python train.py --beta1=0.9 --max_seq_len=1024 --max_steps=19651
Below are experts of layer 8 (counted from 0) of a mixture-of-experts language model. Rows are named router (the router's row for the expert) and show model dimensions 320-383. Each number is 200 + 30 x the weight over its row's rms, rounded and kept within 0 to 999.
After each expert's rows: "comes before" lists some tokens at least twice as common just after its tokens as in all text. This comes from a sample of Wikipedia text that the model never trained on. Tokens count by the router's weight.

# expert 15
router,186,209,267,191,186,199,251,230,186,200,252,209,230,210,221,136,215,150,180,187,173,196,193,178,196,182,163,211,210,192,190,196,209,174,204,209,206,172,176,236,237,260,208,160,196,185,265,259,208,171,187,222,182,208,131,250,198,276,237,216,115,175,181,154
comes before: "\n", "The", "In", "|", "===", "=="

# expert 35
router,213,249,216,243,189,193,240,220,166,225,244,169,219,166,194,203,256,145,212,213,171,196,195,164,217,200,146,205,148,227,211,205,180,196,167,193,169,163,165,283,206,205,203,159,200,198,319,261,253,206,180,199,214,189,147,205,209,209,142,200,178,207,159,203
comes before: " |", " ", " 0", " 1", " 2", " 3"

# expert 20
router,173,179,290,227,204,209,245,250,165,197,251,183,179,189,178,211,227,142,183,217,139,200,242,152,172,168,189,225,158,241,229,251,196,168,192,246,208,155,192,228,208,215,150,210,185,222,248,195,239,194,166,189,218,187,136,224,201,219,185,163,197,196,195,164
comes before: " |", " the", " a", " which", " well", " an"

# expert 3
router,190,166,242,276,213,183,206,250,132,227,197,204,181,174,193,189,257,155,193,182,200,161,180,186,218,252,199,202,182,240,180,212,161,161,206,194,288,183,236,229,216,185,190,167,196,194,242,227,210,233,173,190,187,198,124,203,200,159,185,153,153,204,173,238
comes before: " of", " to", " was", " a", " in", " that"

# expert 11
router,176,231,232,203,205,188,252,224,182,241,222,206,223,209,212,208,218,152,196,189,201,206,185,186,211,151,179,221,208,199,169,229,211,210,162,198,230,183,203,220,203,159,218,181,164,203,280,225,194,233,177,169,185,168,165,214,185,203,211,180,161,206,162,199
comes before: " |", "|", " 0", ";", ");", ".1"

# expert 25
router,244,201,248,204,175,192,263,191,178,219,196,209,203,180,192,228,240,166,210,154,189,169,224,159,187,198,137,215,192,247,203,166,185,184,239,222,240,181,210,254,161,182,216,201,183,217,265,226,226,222,171,206,206,182,117,232,202,235,158,213,167,161,195,215
comes before: "-", "\n", "|", " ", "=", " by:"

# expert 7
router,163,177,232,195,179,143,197,175,200,226,208,194,196,209,198,195,243,128,224,186,169,194,229,197,207,203,187,248,185,230,183,217,153,201,173,217,268,196,241,216,228,213,185,204,193,182,268,213,178,233,197,180,220,189,157,230,217,234,168,214,152,181,190,160
comes before: " |", " m", "8", "6", "4", "7"

# expert 14
router,184,129,250,152,204,219,208,197,136,276,218,183,163,210,228,167,232,185,184,189,210,155,185,241,177,222,168,196,187,217,207,202,169,160,231,199,237,177,215,280,224,212,205,210,198,240,220,218,247,217,152,177,197,175,155,238,192,210,206,192,156,194,177,193
comes before: " of", " and", " in", " was", " to", "'s"

# expert 10
router,184,206,258,227,189,195,217,209,141,258,179,172,211,240,183,175,201,209,215,227,171,189,243,202,185,188,224,201,210,228,157,248,195,173,200,186,243,183,180,244,254,187,152,174,223,216,209,210,190,183,143,188,172,191,149,237,233,232,177,207,164,220,163,242
comes before: " of", " and", " in", " for", " to", " with"

# expert 19
router,212,208,187,212,224,239,253,245,217,220,222,216,177,160,171,195,214,153,237,133,173,182,192,178,247,187,248,190,208,176,259,233,164,217,152,173,232,219,223,255,157,187,202,150,194,171,259,220,252,215,209,200,203,165,147,181,210,188,181,220,165,225,143,185
comes before: " the", " a", " to", " his", " that", " her"

# expert 30
router,178,188,246,201,230,203,237,228,182,208,211,203,205,186,196,215,207,154,172,170,192,134,199,176,196,170,210,203,215,205,209,231,207,179,180,200,245,186,189,255,205,213,175,148,242,198,255,270,237,198,168,202,171,143,130,200,204,147,196,215,174,189,172,189
comes before: "\n", " The", " He", " In", " he", " It"

# expert 5
router,193,209,237,257,184,176,228,239,182,215,200,220,170,195,170,215,230,185,209,170,166,171,205,204,227,160,179,190,210,259,189,220,220,203,171,226,220,173,177,284,177,211,154,174,160,217,269,176,198,214,120,214,189,147,171,252,221,163,173,200,140,194,179,213
comes before: "\n", "|", " ", " 0", " —", " 2"

# expert 0
router,185,188,229,244,167,172,251,207,185,228,191,193,203,160,226,203,229,163,208,222,170,124,186,163,229,252,189,186,219,218,182,205,140,180,219,184,221,164,229,240,190,227,202,212,159,201,226,236,192,259,169,163,179,186,140,203,201,183,200,155,163,169,207,163
comes before: " a", " the", " to", " as", " in", " been"

# expert 33
router,186,192,225,229,168,176,198,271,206,256,233,231,179,201,206,205,235,129,210,165,188,157,199,188,193,182,171,195,170,203,200,239,195,193,165,223,227,202,193,282,228,197,181,164,248,172,246,248,207,230,203,196,171,193,134,248,216,217,180,238,177,154,208,169
comes before: " |", " to", " in", " by", " as", " on"

# expert 4
router,197,191,224,105,192,209,215,194,179,225,241,200,200,196,201,196,205,114,179,173,163,181,241,197,232,152,212,209,205,212,222,220,171,155,195,235,211,168,193,224,194,198,214,146,180,218,257,242,253,184,175,206,206,159,133,205,222,206,184,179,181,207,190,177
comes before: " the", " a", " his", " their", " its", " this"

# expert 1
router,171,187,246,193,189,182,233,199,190,209,224,226,199,192,206,222,274,143,198,193,199,178,204,157,208,167,143,210,167,226,259,218,192,181,184,171,260,206,199,280,202,205,196,193,187,222,286,221,235,201,199,225,216,209,132,239,257,221,180,181,176,207,190,206
comes before: " |", ":", "=", " by:", " 1", " 3"

# expert 39
router,211,193,221,208,190,128,252,181,220,182,209,240,225,196,210,184,234,161,169,173,158,143,226,160,268,188,159,245,226,246,217,177,191,168,220,203,252,174,178,210,202,245,220,164,188,232,200,244,223,226,176,148,209,225,146,251,190,202,205,205,178,200,158,199
comes before: "\n", "-", "|", "The", " The", "=="

# expert 34
router,162,160,251,211,165,176,243,251,178,205,204,216,225,218,189,182,223,177,174,201,208,175,222,129,219,184,121,241,180,210,168,237,223,215,146,210,183,191,210,270,215,202,197,176,187,230,248,199,218,178,194,219,164,161,176,230,189,174,160,202,186,228,179,202
comes before: "\n", " ", " ==", "==", "===", " %"